{
  "n_layer": 12,
  "d_model": 224,
  "n_experts": 96,
  "experts_per_token": 2,
  "d_expert": 128,
  "d_shared_expert": 128,
  "activation": "squared_relu",
  "moe_layers": [1, 2, 3, 4, 5, 6, 7, 8, 9, 10, 11],
  "router_score": "sigmoid",
  "normalize_top_k": true,
  "routed_scale": 1.41,
  "balance_loss": 0.0109,
  "balance_bias": false,
  "router_bias": true,
  "init_std_router": 0.0138,
  "lr_router": 0.000532,
  "vocab_size": 8192,
  "norm": "rmsnorm",
  "norm_eps": 1e-05,
  "tie_embeddings": true,
  "optimizer": "adamw",
  "lr": 0.00123,
  "beta1": 0.9,
  "beta2": 0.95,
  "batch_tokens": [32768, 65536, 131072],
  "seq_len": 512,
  "train_tokens": 670900000,
  "steps": 8867,
  "dataset": "wikipedia_en"
}
Below are experts of layer 4 (counted from 0) of a mixture-of-experts language model. Rows are named router (the router's row for the expert), up (a neuron's input weights, with its number) and show model dimensions 0-223. Each number is 50 + 15 x the weight over its row's rms, rounded and kept within 0 to 99.
Before each expert's rows: a language model's description of what the expert responds to; "gets" lists some tokens that make up at least twice as much of what it gets as of all text. This comes from a sample of Wikipedia text that the model never trained on. Tokens count by the router's weight.

# expert 55
Description: Surname endings and names. Final pieces of surnames and team names, such as -es, -s, -son, -ins, plus whole common names like Jones, Smith, Henry.
gets: "s", "es", "us", "ers", "e", "son"
router:58 37 33 43 56 67 02 62 29 28 61 60 31 28 60 63 61 70 51 38 25 54 49 36 72 79 56 41 52 22 66 30 39 60 51 42 35 58 37 36 45 60 26 48 67 54 45 32 19 34 44 41 67 44 18 43 38 30 30 30 63 54 41 73 42 34 52 57 52 24 49 37 50 54 46 54 41 21 23 30 39 42 32 55 50 62 45 67 55 57 42 33 51 61 68 64 18 42 60 33 54 60 43 42 27 56 43 47 66 70 61 72 83 54 47 49 41 67 49 53 58 49 53 57 65 62 45 54 40 31 49 56 49 65 27 32 46 72 39 46 53 41 26 67 61 49 21 58 59 32 34 39 87 34 39 43 33 65 66 73 61 43 35 39 58 61 49 63 73 42 43 36 70 66 45 55 39 50 50 75 53 59 53 39 82 73 62 46 53 67 46 69 35 74 85 58 70 64 69 23 59 47 56 46 37 57 61 39 44 61 85 49 50 53 56 66 49 78 46 81 39 52 47 71
up2:63 41 83 19 53 69 28 33 14 58 86 50 72 76 59 40 59 64 37 48 54 46 46 32 43 60 85 47 67 43 54 69 39 56 48 54 41 33 58 55 31 47 28 71 45 63 56 49 10 55 41 22 54 80 52 43 50 40 38 66 39 40 59 66 12 69 32 59 69 53 22 49 45 58 59 59 51 52 42 29 72 55 66 52 39 76 47 63 69 56 22 48 54 53 47 40 24 73 39 41 45 49 32 47 36 38 44 25 57 51 47 66 55 60 58 29 51 52 60 45 54 42 56 37 28 51 29 65 58 53 66 64 49 50 35 43 38 66 29 53 52 56 37 00 59 58 69 39 51 66 72 44 51 54 69 59 43 40 25 61 42 37 51 48 48 30 45 51 50 58 44 50 59 67 54 48 53 35 23 52 30 35 58 66 31 64 73 30 68 46 25 52 47 48 56 55 94 72 56 63 38 57 53 47 65 73 57 49 71 51 54 42 50 78 38 34 50 64 85 47 39 31 63 27
up3:47 54 73 91 42 37 46 73 63 46 57 50 54 52 68 50 52 54 14 41 40 51 44 43 53 57 37 59 06 37 59 22 31 52 53 48 44 50 57 63 19 44 29 64 39 31 87 37 37 66 78 51 36 33 52 82 59 58 23 45 63 72 59 41 62 46 54 77 54 48 69 60 59 30 66 69 44 30 30 51 64 34 51 79 44 49 79 72 71 39 28 52 44 68 71 47 27 48 24 45 39 47 49 55 50 28 67 37 54 68 58 69 61 10 37 53 75 57 52 48 40 58 56 52 43 49 53 75 54 24 77 43 42 37 62 77 55 42 46 60 49 69 29 46 55 99 71 38 53 64 32 42 55 41 51 48 73 30 47 58 48 88 55 36 65 47 47 58 64 60 63 27 63 42 52 65 56 63 75 53 54 57 51 43 26 68 45 57 60 70 51 33 52 32 58 37 44 68 53 62 56 57 45 68 81 59 52 48 43 46 55 36 44 53 46 66 47 56 39 43 41 53 46 36
up4:32 36 76 54 35 36 63 64 47 37 31 63 42 42 51 54 61 11 48 48 80 37 48 51 51 55 89 55 35 62 49 57 33 51 28 54 61 59 46 40 75 53 65 44 56 50 38 47 23 50 30 56 44 60 52 21 59 53 59 48 51 55 58 67 57 76 76 33 71 59 37 62 48 65 65 73 66 48 49 43 39 48 12 40 75 76 42 55 59 80 68 60 61 34 30 53 57 66 49 50 36 48 54 58 57 39 33 28 48 50 59 46 73 45 53 34 60 13 57 43 45 46 42 83 31 26 52 28 74 27 37 54 58 31 26 17 49 41 58 55 52 32 45 69 41 55 59 56 51 65 40 44 39 51 49 56 48 73 40 46 75 66 50 51 47 62 60 40 70 46 50 56 50 59 34 61 32 38 53 47 00 38 62 53 44 44 71 74 44 64 28 49 52 65 33 27 33 58 71 28 46 37 56 50 51 49 52 75 61 51 82 45 73 61 38 62 30 70 44 48 82 62 61 33
up5:54 54 19 38 46 52 16 68 44 40 47 52 56 17 63 75 63 62 48 49 31 53 67 49 66 63 21 39 60 36 52 35 59 28 56 69 63 22 38 44 41 48 56 87 25 61 59 54 40 21 55 62 46 59 31 59 44 75 17 00 46 55 68 62 28 51 26 56 40 41 24 42 29 46 53 49 64 38 21 78 35 64 69 64 56 62 54 59 34 62 45 45 38 51 73 25 30 22 52 42 49 53 57 67 31 57 48 69 45 51 51 60 60 71 51 40 58 73 41 53 45 72 37 92 49 66 57 44 41 09 35 37 49 60 37 53 36 51 52 48 37 45 44 53 78 37 42 36 47 67 38 65 59 64 50 53 49 70 54 49 37 77 51 45 30 75 55 47 61 37 32 28 47 78 42 51 40 61 57 70 37 40 51 60 61 44 56 48 39 67 55 54 58 60 26 89 50 37 46 45 49 53 42 57 45 50 53 54 37 37 64 69 58 58 57 39 46 44 34 33 44 56 26 53
up6:49 32 34 33 32 72 58 47 49 39 29 46 83 54 39 39 27 39 56 57 38 49 60 64 43 41 42 16 57 38 52 44 59 61 37 24 59 69 01 86 47 65 38 44 53 50 75 38 60 53 44 37 45 31 46 47 54 60 44 75 52 63 66 45 51 61 56 84 72 35 54 27 39 52 45 50 55 66 64 42 48 43 63 69 83 24 57 58 45 58 68 54 59 36 65 37 38 50 43 60 69 45 51 57 95 43 34 51 36 61 33 53 48 48 46 62 55 52 40 41 63 79 55 57 86 51 47 49 39 67 72 46 30 53 25 38 57 40 42 65 31 54 41 42 37 54 48 64 47 61 27 62 61 36 44 49 44 43 16 70 53 50 42 47 22 55 52 42 73 54 62 35 76 23 54 47 24 61 88 47 43 28 46 71 23 35 53 63 32 43 35 40 41 59 48 30 91 62 38 55 64 54 64 76 51 33 40 74 20 40 58 58 49 45 27 29 54 61 63 64 60 41 55 32
up7:47 30 49 54 54 69 55 83 64 50 24 59 56 48 77 25 26 32 34 45 55 50 59 48 35 50 61 47 39 43 45 46 37 54 74 35 44 65 36 79 47 45 53 65 40 34 69 78 73 60 50 66 67 38 49 53 43 44 48 15 33 68 38 52 33 42 49 51 55 50 64 47 55 55 38 45 56 58 42 73 54 72 60 66 46 70 45 43 39 87 71 71 36 58 35 66 50 49 18 50 58 43 41 44 52 50 56 24 72 30 41 53 48 35 56 33 58 83 55 43 70 70 56 52 66 30 40 55 54 36 52 50 68 74 28 71 54 73 53 45 45 38 44 45 62 73 47 31 47 57 35 58 64 55 38 17 62 62 54 60 60 51 64 52 72 54 26 52 74 52 57 26 43 49 70 65 50 36 67 54 65 59 85 33 28 49 35 55 49 46 30 18 28 73 33 72 75 48 59 44 45 63 61 70 35 43 74 79 44 46 67 68 07 58 40 28 24 46 18 42 50 21 56 45
up8:58 23 41 42 25 57 29 72 22 30 58 21 51 21 51 70 62 48 28 38 46 54 51 62 31 65 57 33 46 33 51 39 52 70 42 71 54 33 54 56 40 48 56 51 38 55 74 48 33 57 44 64 46 52 36 61 42 46 34 17 35 34 35 71 74 33 50 43 42 56 51 55 36 44 45 64 77 36 47 42 39 53 69 34 58 38 18 48 43 55 42 76 57 41 61 70 37 24 42 45 51 59 63 60 49 52 47 31 61 59 17 79 43 37 48 54 42 65 43 44 58 43 28 62 52 60 42 51 27 68 28 35 64 38 64 63 47 38 58 46 47 31 49 59 41 52 16 64 34 73 59 44 64 31 48 37 63 35 43 71 31 67 11 36 51 60 24 61 57 46 33 35 24 63 69 60 72 63 27 21 48 65 21 38 41 46 61 36 36 54 52 35 26 28 55 94 34 28 50 57 69 05 40 66 62 37 47 49 35 67 69 46 66 61 59 63 53 67 44 49 44 52 36 59
up9:58 49 65 40 55 43 66 59 53 33 72 39 36 58 73 41 61 36 39 54 48 43 32 49 56 35 39 65 60 40 60 46 64 55 62 35 60 46 57 41 57 43 26 49 60 18 73 24 47 43 22 70 64 46 54 24 74 50 49 70 83 47 58 29 60 54 23 45 42 38 41 43 29 37 21 44 62 41 52 71 95 52 54 44 50 63 68 69 69 38 64 50 74 50 31 60 51 64 48 59 35 35 42 56 49 46 43 17 57 47 21 46 61 22 45 15 77 89 36 54 44 48 42 40 43 70 40 57 44 50 48 73 40 70 39 25 36 73 42 41 65 67 68 43 43 60 61 56 39 28 62 34 24 44 84 26 51 41 45 64 36 63 65 62 55 46 55 54 64 46 61 29 46 59 61 54 41 59 74 40 34 55 88 28 65 48 49 53 51 52 26 29 50 61 60 49 62 67 27 41 45 62 26 33 49 49 39 51 42 47 86 63 58 40 18 63 66 24 34 79 54 59 55 46
up10:30 57 48 87 09 41 57 44 45 53 53 91 61 49 56 56 56 39 42 98 44 55 50 43 63 51 59 40 32 47 49 52 16 93 40 51 55 44 49 32 43 54 69 72 72 48 51 51 29 48 68 58 79 31 35 77 63 54 48 52 59 31 62 59 56 31 47 66 56 42 64 57 50 44 52 54 63 45 42 48 38 15 64 63 54 33 46 51 40 50 58 58 61 34 28 38 69 41 40 35 49 46 45 53 61 08 41 86 28 49 51 64 57 52 62 45 39 56 68 89 34 52 34 81 60 12 61 68 46 37 64 48 11 33 48 45 43 60 48 77 57 34 39 60 45 48 39 27 36 78 39 58 43 53 56 57 64 77 35 59 31 44 43 54 39 41 54 47 61 49 49 62 52 49 57 60 46 54 61 53 39 58 68 23 53 62 40 37 47 42 49 40 72 46 47 31 48 34 39 31 61 35 87 62 74 48 48 60 35 28 54 58 43 36 47 76 51 43 65 55 36 80 32 54

# expert 23
Description: Foreign name vowels. Single vowels and short pieces inside foreign names and words, e.g. Bildhauer, Haifa, Goiás, Colantuoni, Zeitlin, plus table separator rows.
gets: "i", "a", "er", "e", "in", "o"
router:45 44 48 58 62 81 20 52 38 72 52 39 54 32 52 58 65 56 52 45 66 61 59 52 51 72 40 37 47 46 35 49 15 66 48 44 57 37 43 24 53 83 36 33 62 65 59 59 30 80 33 42 43 64 19 53 51 32 41 51 90 52 64 73 40 53 61 38 53 30 39 58 47 33 43 68 46 18 40 71 41 42 30 47 62 46 46 78 51 52 33 66 50 42 55 64 26 41 74 43 69 62 32 41 59 72 49 27 58 49 38 59 74 64 25 36 74 43 42 38 60 36 64 13 54 67 26 26 82 31 53 70 32 68 52 33 38 61 30 65 49 57 49 38 46 22 60 48 49 55 44 21 74 64 65 75 48 57 56 71 48 34 40 51 69 62 52 82 72 25 66 30 44 32 25 67 44 58 55 47 41 57 73 16 48 48 52 60 51 58 36 62 26 64 62 62 73 70 38 29 81 49 44 51 42 52 57 50 41 48 58 43 44 51 46 55 53 47 48 66 42 71 55 63
up0:54 63 61 47 51 74 69 50 34 52 43 45 55 42 39 64 55 55 43 53 30 46 58 28 37 36 48 41 39 38 47 56 53 66 80 65 61 65 36 62 52 50 40 43 66 48 60 37 43 76 41 51 47 50 32 38 46 59 42 42 53 23 70 46 50 50 30 82 52 42 34 56 13 43 28 53 41 38 44 46 57 65 56 20 63 43 75 66 41 76 61 51 43 63 43 35 50 74 41 71 63 61 72 52 56 66 49 59 63 29 35 59 52 59 30 70 51 19 39 57 23 30 80 28 55 80 37 32 67 61 25 49 58 35 48 25 71 55 68 53 43 46 89 38 64 46 28 34 65 34 47 22 63 33 14 50 64 38 32 86 48 32 45 51 73 46 41 51 52 46 71 33 46 38 68 48 35 63 42 38 56 71 82 57 74 24 62 36 81 54 56 75 53 44 44 37 43 52 63 55 48 57 59 56 40 38 70 56 49 66 39 50 26 51 18 62 52 24 41 58 87 36 61 59
up1:22 34 34 48 56 65 30 21 33 55 42 46 47 52 57 64 57 53 61 60 51 77 30 63 38 67 71 64 49 42 55 58 57 32 65 49 73 80 39 67 32 48 35 50 51 59 59 32 56 64 43 32 44 60 50 50 30 70 22 43 36 40 46 63 71 34 23 44 50 49 40 49 52 42 69 68 47 40 70 29 26 24 51 51 83 68 55 52 44 59 48 91 27 47 63 60 50 35 77 72 72 79 53 25 60 50 69 52 49 64 57 46 66 29 42 47 42 30 62 63 57 56 65 50 47 28 57 42 62 22 56 77 61 45 70 68 51 46 46 70 45 46 88 52 62 70 67 67 69 51 40 17 50 69 56 49 49 68 31 66 55 56 57 50 60 53 42 40 51 20 51 47 44 76 42 21 39 63 56 36 57 62 67 69 69 54 60 56 69 49 49 36 34 69 37 50 26 20 41 44 46 38 45 62 58 57 74 66 35 36 52 20 36 59 38 42 19 82 36 38 42 25 63 65
up2:79 47 70 52 65 81 16 53 52 49 47 47 42 67 56 52 47 40 47 55 51 56 53 56 70 52 25 57 47 16 42 48 70 46 81 47 57 67 67 49 43 68 43 43 94 61 68 57 47 44 50 56 58 81 46 17 47 55 51 36 51 19 86 31 33 22 37 66 60 47 63 40 35 43 39 64 17 51 56 50 46 50 50 22 51 56 56 57 48 43 59 27 44 45 76 81 51 52 33 72 59 44 36 42 50 49 52 45 49 67 69 53 52 61 44 34 77 32 36 72 50 28 56 60 48 23 43 58 50 54 61 42 60 31 26 32 72 44 49 26 34 49 60 52 50 38 69 38 59 29 37 62 55 43 48 52 61 71 26 51 44 51 57 38 84 50 47 49 63 46 37 62 20 57 63 36 48 56 65 32 45 68 71 42 65 31 39 44 86 49 29 49 44 50 60 35 46 23 44 24 70 37 36 75 57 65 51 45 54 57 44 11 50 54 21 62 43 46 43 33 27 57 85 68
up3:62 23 35 43 74 60 71 39 49 36 51 31 39 41 68 52 37 33 74 62 58 48 52 40 38 44 37 63 58 34 32 38 60 42 60 29 38 65 46 61 45 44 76 51 52 49 42 55 66 69 45 53 66 42 57 68 50 22 53 42 47 53 46 72 47 71 35 45 54 12 50 44 46 51 50 42 62 76 27 58 55 47 47 64 39 53 49 58 27 76 50 52 39 16 64 56 52 76 67 63 39 70 53 30 30 59 64 24 35 27 23 84 94 60 30 50 42 50 29 52 38 46 39 42 67 58 37 49 55 09 64 61 48 63 38 08 69 72 59 50 14 60 55 55 26 50 44 45 68 32 29 49 70 56 34 65 53 55 52 51 57 26 15 52 87 41 54 58 37 61 61 30 38 53 65 42 50 48 27 41 49 47 57 53 60 40 59 40 56 65 49 47 47 44 54 85 53 56 25 39 67 53 51 50 28 43 75 33 54 65 62 49 27 29 42 79 42 65 37 58 71 66 52 64
up4:40 50 32 24 40 61 34 73 36 72 48 40 40 62 43 60 28 40 63 95 56 69 98 23 53 57 32 23 45 51 56 67 18 68 39 44 40 85 47 54 61 50 56 54 47 58 62 55 42 48 65 39 66 32 37 47 48 49 50 53 33 53 99 47 22 74 71 56 42 41 37 40 51 61 66 48 44 45 41 31 58 33 62 58 56 28 37 60 66 43 50 48 61 42 64 32 61 44 48 45 14 55 50 61 55 48 86 66 36 55 39 55 67 69 66 45 32 54 71 37 53 52 71 68 39 40 34 71 52 51 63 33 53 36 29 31 34 53 46 60 30 60 43 45 89 45 36 57 47 47 13 51 70 52 48 39 39 59 24 38 46 54 56 54 79 19 73 45 49 53 54 48 29 32 41 59 44 50 61 44 29 58 49 47 44 49 46 46 39 54 64 70 28 44 47 36 42 52 54 50 70 60 60 70 78 40 31 53 51 88 47 51 51 64 67 56 55 83 51 35 72 74 45 52
up5:51 51 45 61 47 56 25 33 35 49 70 55 42 32 38 55 68 21 76 17 37 51 61 37 59 39 50 44 52 72 52 50 35 66 31 22 20 45 50 54 62 41 09 55 60 37 25 44 43 58 24 41 39 36 71 61 40 71 59 79 51 58 33 42 73 44 28 47 37 57 58 65 36 45 50 67 43 28 36 60 27 38 78 72 55 29 53 56 43 37 45 39 65 66 47 34 41 59 51 56 45 93 32 61 45 62 59 83 21 43 39 68 31 11 52 64 87 51 42 48 57 53 56 39 47 39 54 36 72 39 41 99 29 61 49 56 61 66 70 57 68 46 41 42 69 49 31 43 78 47 33 16 44 47 66 29 51 49 44 58 37 81 54 57 49 45 58 58 53 30 40 27 77 55 38 43 49 66 49 38 46 66 58 62 55 57 54 52 42 38 53 42 35 54 44 67 35 54 52 35 46 52 77 42 52 51 40 64 55 69 35 38 57 32 51 69 52 26 54 67 34 40 36 69
up6:26 54 57 54 56 40 67 34 59 69 39 58 60 10 27 34 38 33 61 53 62 52 81 20 58 40 72 49 63 48 56 51 56 84 52 57 56 62 56 29 80 39 40 49 81 76 64 54 64 52 43 33 50 43 49 44 50 53 55 52 49 35 54 45 79 27 36 58 49 50 29 51 25 45 50 53 40 43 67 74 25 39 40 54 38 66 72 68 14 20 96 40 44 73 62 39 42 69 71 60 19 51 60 44 53 65 49 69 53 48 34 66 84 39 38 38 24 50 35 80 39 56 26 60 59 61 60 29 48 65 47 41 68 44 47 35 60 68 75 54 36 37 76 63 51 61 39 62 36 49 43 43 46 11 39 51 59 55 76 53 63 60 53 48 47 48 54 60 51 31 60 55 50 50 39 45 64 52 70 64 40 52 48 56 38 27 61 43 72 50 38 62 12 55 37 62 40 29 52 32 59 41 42 46 47 53 52 43 37 59 49 57 59 09 59 51 53 45 92 58 35 61 54 70
up7:27 62 27 75 51 43 40 68 54 36 67 88 65 30 56 41 51 46 24 76 46 30 60 17 24 61 45 40 26 58 52 66 52 29 04 55 67 41 42 42 85 51 17 55 53 58 39 30 41 49 41 58 51 47 30 33 68 42 61 39 59 24 65 61 38 73 53 57 49 46 44 81 22 82 32 42 50 35 66 76 44 55 44 52 52 66 52 78 50 61 59 42 80 70 46 60 21 61 63 38 40 67 68 59 39 54 45 48 43 49 61 49 88 68 61 68 62 44 69 42 58 48 48 40 67 82 45 29 41 50 35 63 32 44 55 39 63 49 47 58 31 66 41 38 70 65 38 56 54 48 81 31 15 67 50 65 41 50 34 50 61 10 27 40 42 54 47 55 40 29 34 60 69 31 54 62 56 37 61 50 49 42 45 51 52 39 63 42 31 45 20 37 55 51 71 60 78 57 55 58 56 54 45 60 52 30 46 43 47 30 38 58 54 52 59 54 26 44 46 64 50 34 54 37
up8:47 17 36 53 43 47 45 64 50 57 51 45 43 56 67 60 54 34 65 19 47 56 55 62 46 47 36 47 64 33 29 58 19 59 62 37 58 72 43 51 22 62 68 45 77 56 58 33 44 54 49 61 44 45 52 62 52 39 42 72 43 21 45 61 42 53 42 70 51 32 52 16 57 47 54 53 56 28 29 54 71 68 41 63 47 31 42 60 44 55 30 78 99 49 54 56 65 61 63 66 80 50 43 47 48 57 71 43 46 39 32 52 59 57 64 55 90 29 59 56 53 44 51 46 55 48 44 57 62 71 22 56 42 40 38 53 38 78 26 53 54 30 63 37 28 67 45 44 70 48 46 43 66 51 84 30 42 61 49 64 64 52 35 75 76 49 35 55 59 58 63 15 44 58 50 69 63 56 58 29 84 55 62 71 56 38 52 58 64 75 45 40 52 70 41 47 58 41 28 30 67 55 21 54 52 80 50 63 16 43 23 62 30 69 49 37 61 39 52 50 57 21 75 77

# expert 20
Description: English surname pieces. Common English surnames and their endings in name lists and tables, e.g. Smith, Brown, McC, Wells, Shanks, Moore.
gets: "m", "ley", "ham", "son", "n", "th"
router:54 41 68 47 67 67 33 51 33 31 58 46 58 33 53 58 53 33 28 31 49 65 47 50 40 47 48 49 35 39 57 21 31 68 41 37 53 41 18 33 63 47 21 54 59 54 38 44 26 68 43 49 76 60 23 63 60 20 02 34 70 39 17 68 56 46 63 67 57 31 45 48 35 61 48 86 24 31 37 50 61 51 39 70 63 48 76 62 41 41 60 47 55 60 76 45 30 37 44 44 45 67 54 45 58 49 57 69 48 52 63 62 69 45 34 46 50 57 52 46 54 40 53 50 66 48 37 60 27 55 57 40 28 87 59 78 64 76 40 27 40 33 56 58 82 54 02 37 53 41 43 47 77 73 57 36 51 55 61 45 44 57 43 28 66 40 53 61 66 38 49 27 43 41 58 44 41 34 28 65 40 59 34 20 67 51 81 59 42 48 55 45 29 53 65 71 47 42 38 33 63 49 79 68 41 62 74 50 47 44 60 41 50 54 35 43 33 79 49 67 63 64 64 76
up0:77 37 40 58 52 54 25 99 29 62 56 64 40 54 50 43 48 39 43 67 28 38 48 42 53 42 22 31 81 58 45 47 43 63 46 36 27 24 48 37 48 38 64 56 68 58 55 23 27 32 39 36 43 48 73 58 62 34 09 54 59 28 58 49 63 55 60 60 56 56 36 39 33 68 08 48 59 47 48 69 54 30 50 48 47 51 65 58 52 31 38 51 57 61 49 45 49 68 64 51 63 40 76 47 68 37 40 45 28 28 39 26 70 36 53 32 53 59 35 57 45 69 66 48 33 60 75 26 46 42 42 40 50 29 45 57 49 57 28 41 47 34 63 44 48 46 31 50 54 52 30 48 46 47 46 42 37 76 50 73 61 66 36 42 54 60 67 42 78 60 53 45 47 54 15 34 62 53 51 54 10 27 53 64 25 65 72 48 56 44 76 40 64 52 38 55 45 82 35 80 64 43 46 73 49 68 39 21 39 64 36 50 30 50 71 49 17 11 41 46 64 52 36 37
up1:34 57 33 33 63 48 40 59 56 48 67 55 65 16 46 47 91 39 21 57 58 40 80 28 62 34 84 45 63 37 45 55 32 52 30 48 36 45 57 33 42 46 45 61 68 53 35 22 35 42 58 52 60 37 43 34 56 56 23 40 36 65 65 63 61 42 43 51 57 46 39 37 54 40 45 87 66 66 53 65 52 32 28 75 33 62 35 62 39 47 45 47 76 58 65 50 54 59 53 48 70 47 46 46 54 43 29 68 55 24 47 34 65 65 40 57 64 66 58 41 63 51 37 59 26 56 65 51 44 45 31 58 41 30 59 49 25 62 48 34 40 69 36 44 39 55 42 37 32 83 24 69 23 89 55 35 68 51 42 49 68 49 28 51 61 35 48 48 47 50 55 58 57 50 48 46 49 42 49 71 28 71 53 39 33 62 52 71 41 55 40 43 22 61 53 72 74 29 25 53 97 45 22 38 58 49 37 28 39 36 69 53 55 31 56 81 48 45 94 46 40 57 37 82
up2:45 20 53 00 44 56 06 45 50 71 59 68 13 33 49 53 60 21 72 65 39 48 45 40 43 55 42 38 43 29 44 78 42 64 51 51 58 29 53 39 55 66 36 50 63 48 69 53 56 58 46 51 30 49 76 35 56 64 12 68 48 02 68 62 44 34 37 65 49 46 52 45 37 33 47 48 37 66 31 67 36 51 60 46 18 44 59 67 33 43 52 41 59 44 70 46 27 39 35 25 28 42 66 61 25 61 36 55 41 50 59 44 53 45 49 23 35 20 40 45 33 32 48 59 32 63 45 44 54 34 30 49 47 45 40 57 83 37 45 49 50 60 64 45 66 47 46 34 29 45 39 54 43 56 37 53 55 34 23 44 32 66 52 52 62 63 37 56 40 33 46 56 65 25 26 40 51 33 27 65 38 61 36 66 63 29 46 23 68 36 39 43 28 38 35 61 57 63 31 61 73 41 52 27 83 75 47 54 55 69 28 55 55 74 46 50 35 45 60 51 60 57 50 33
up3:53 32 63 45 48 56 58 65 73 22 40 66 24 42 64 43 51 55 32 33 42 40 49 60 86 74 29 51 46 32 45 37 49 41 35 41 50 26 22 53 56 61 53 48 45 60 23 31 47 52 48 58 27 39 41 60 48 72 31 70 35 62 41 65 68 56 57 43 32 50 39 47 44 58 41 43 57 47 39 51 58 46 47 63 39 27 72 49 61 51 31 67 52 57 21 72 29 80 50 50 31 55 68 70 53 38 38 24 29 53 50 81 61 32 47 47 92 34 43 61 57 83 49 62 43 43 51 39 40 19 64 46 34 57 42 79 77 59 39 34 63 38 44 33 65 87 25 43 54 65 63 69 65 26 52 30 56 48 40 37 58 46 25 54 64 50 65 53 78 43 61 38 44 49 31 64 29 51 58 55 45 28 73 42 06 78 59 56 53 63 77 14 61 66 51 29 44 92 60 46 53 50 66 49 61 40 40 29 41 62 55 60 48 58 56 49 45 49 37 41 58 65 40 42
up4:57 24 66 35 67 63 35 83 31 47 50 55 24 42 38 52 66 54 23 61 38 53 48 40 38 56 34 67 33 32 43 64 33 72 86 27 26 41 39 45 51 60 67 46 75 44 42 47 48 65 45 41 32 51 46 54 49 37 44 47 82 79 34 46 83 61 73 89 55 25 43 21 50 48 17 61 19 65 29 46 37 49 39 49 54 36 45 64 73 57 52 78 35 58 50 65 48 58 43 47 61 58 34 59 61 68 51 87 32 45 53 53 87 60 64 30 54 52 36 58 61 54 49 60 17 61 32 54 62 50 45 46 43 52 59 38 80 67 49 56 30 60 78 52 41 47 09 47 43 48 43 52 33 57 53 55 70 58 36 58 56 62 40 37 64 62 42 49 56 63 45 25 53 35 60 27 45 49 36 54 38 82 66 46 54 48 73 53 43 39 34 59 59 56 50 61 32 46 48 52 59 39 69 47 30 47 36 65 29 61 86 57 30 34 47 50 42 59 94 60 52 40 36 61
up5:34 77 51 57 67 42 51 56 56 42 50 94 42 66 52 73 77 48 45 74 45 50 58 48 39 75 35 47 59 33 44 51 57 59 48 53 71 56 65 58 78 64 32 62 60 60 43 56 38 70 26 49 27 71 62 35 47 43 33 60 48 24 35 34 62 58 43 52 75 42 40 31 50 38 43 39 34 74 35 54 64 43 54 48 42 35 62 52 74 48 61 43 51 52 61 66 53 50 47 50 43 37 46 65 43 56 57 44 55 70 65 61 82 55 50 51 09 70 29 90 33 68 52 27 66 66 51 64 44 27 51 46 51 73 47 42 48 64 26 54 45 26 64 56 58 66 22 62 52 68 56 55 54 50 56 68 75 40 71 59 61 38 40 42 68 49 30 41 42 53 75 13 72 55 29 24 54 28 47 57 30 19 46 31 55 45 53 44 42 54 70 78 80 54 76 62 31 18 40 52 48 39 18 82 57 44 46 62 64 56 48 28 65 55 52 58 49 74 63 79 62 33 53 33
up6:29 24 52 35 60 49 64 44 42 38 73 54 36 17 33 43 78 24 75 52 30 54 47 30 36 62 35 61 38 30 47 25 59 61 19 40 79 47 36 46 43 52 64 70 56 75 33 69 21 44 10 53 64 51 61 27 51 73 45 88 75 23 45 43 46 34 54 48 35 30 44 20 63 36 61 50 28 32 42 59 54 53 65 55 50 36 67 51 75 49 54 50 70 41 76 61 81 36 57 62 53 41 56 43 52 61 47 55 39 65 52 30 63 71 58 31 49 50 35 54 45 57 55 40 43 42 31 28 63 38 49 65 45 59 65 50 49 53 59 29 78 29 81 45 64 50 47 65 67 51 44 48 31 44 67 36 70 40 61 53 59 46 51 63 57 36 48 43 38 41 25 45 28 56 30 31 59 63 37 57 46 45 54 33 58 33 25 42 38 57 56 60 87 67 60 46 45 00 31 22 49 44 47 63 63 48 61 61 65 48 59 52 71 77 34 47 43 59 48 60 54 44 66 35
up7:35 59 68 37 47 61 19 30 63 49 45 50 66 29 35 30 39 30 32 48 65 29 89 23 41 65 34 60 70 61 64 50 43 96 48 47 63 53 41 59 61 46 36 59 59 15 41 70 25 42 23 61 60 53 40 65 47 28 56 47 39 44 56 71 29 35 60 50 47 44 79 73 55 78 59 54 49 45 45 88 57 42 55 47 31 63 73 52 51 30 76 51 67 47 40 34 16 64 42 34 32 26 50 46 75 60 65 83 56 68 52 70 54 52 64 38 52 57 50 50 22 47 44 58 24 47 50 59 73 56 42 43 52 66 49 69 63 50 44 50 57 39 58 64 63 68 60 52 54 49 33 08 47 76 31 47 55 63 54 39 23 30 38 21 51 49 42 58 49 42 41 56 40 44 45 51 61 23 71 38 30 49 66 23 73 37 62 53 69 33 56 56 38 33 46 41 40 54 34 43 48 69 44 48 58 60 56 60 57 33 55 50 42 40 55 86 20 30 58 53 38 37 56 30
up8:83 29 80 47 44 49 45 43 67 42 72 71 49 47 51 23 77 41 47 53 79 56 54 60 39 69 66 52 44 62 55 32 73 55 58 16 36 32 24 50 55 49 58 45 45 43 46 15 58 64 39 61 23 25 40 42 94 68 40 59 61 40 53 74 46 15 44 61 40 55 32 45 62 51 51 75 46 52 30 41 65 34 54 39 28 47 60 54 32 59 39 55 55 49 52 56 44 44 73 55 53 47 50 47 57 38 46 44 27 43 76 53 99 65 52 27 65 38 48 55 45 30 46 60 63 50 64 30 50 30 55 52 44 60 25 42 70 51 53 58 49 49 76 52 19 29 39 39 47 28 54 55 46 43 60 37 39 54 42 64 64 28 45 42 34 73 20 55 72 44 32 53 56 36 38 19 46 63 65 82 45 19 55 31 52 71 47 62 66 43 59 44 55 53 60 62 55 48 65 55 29 67 19 53 23 64 83 46 37 40 36 32 55 57 19 46 70 64 57 57 60 50 58 41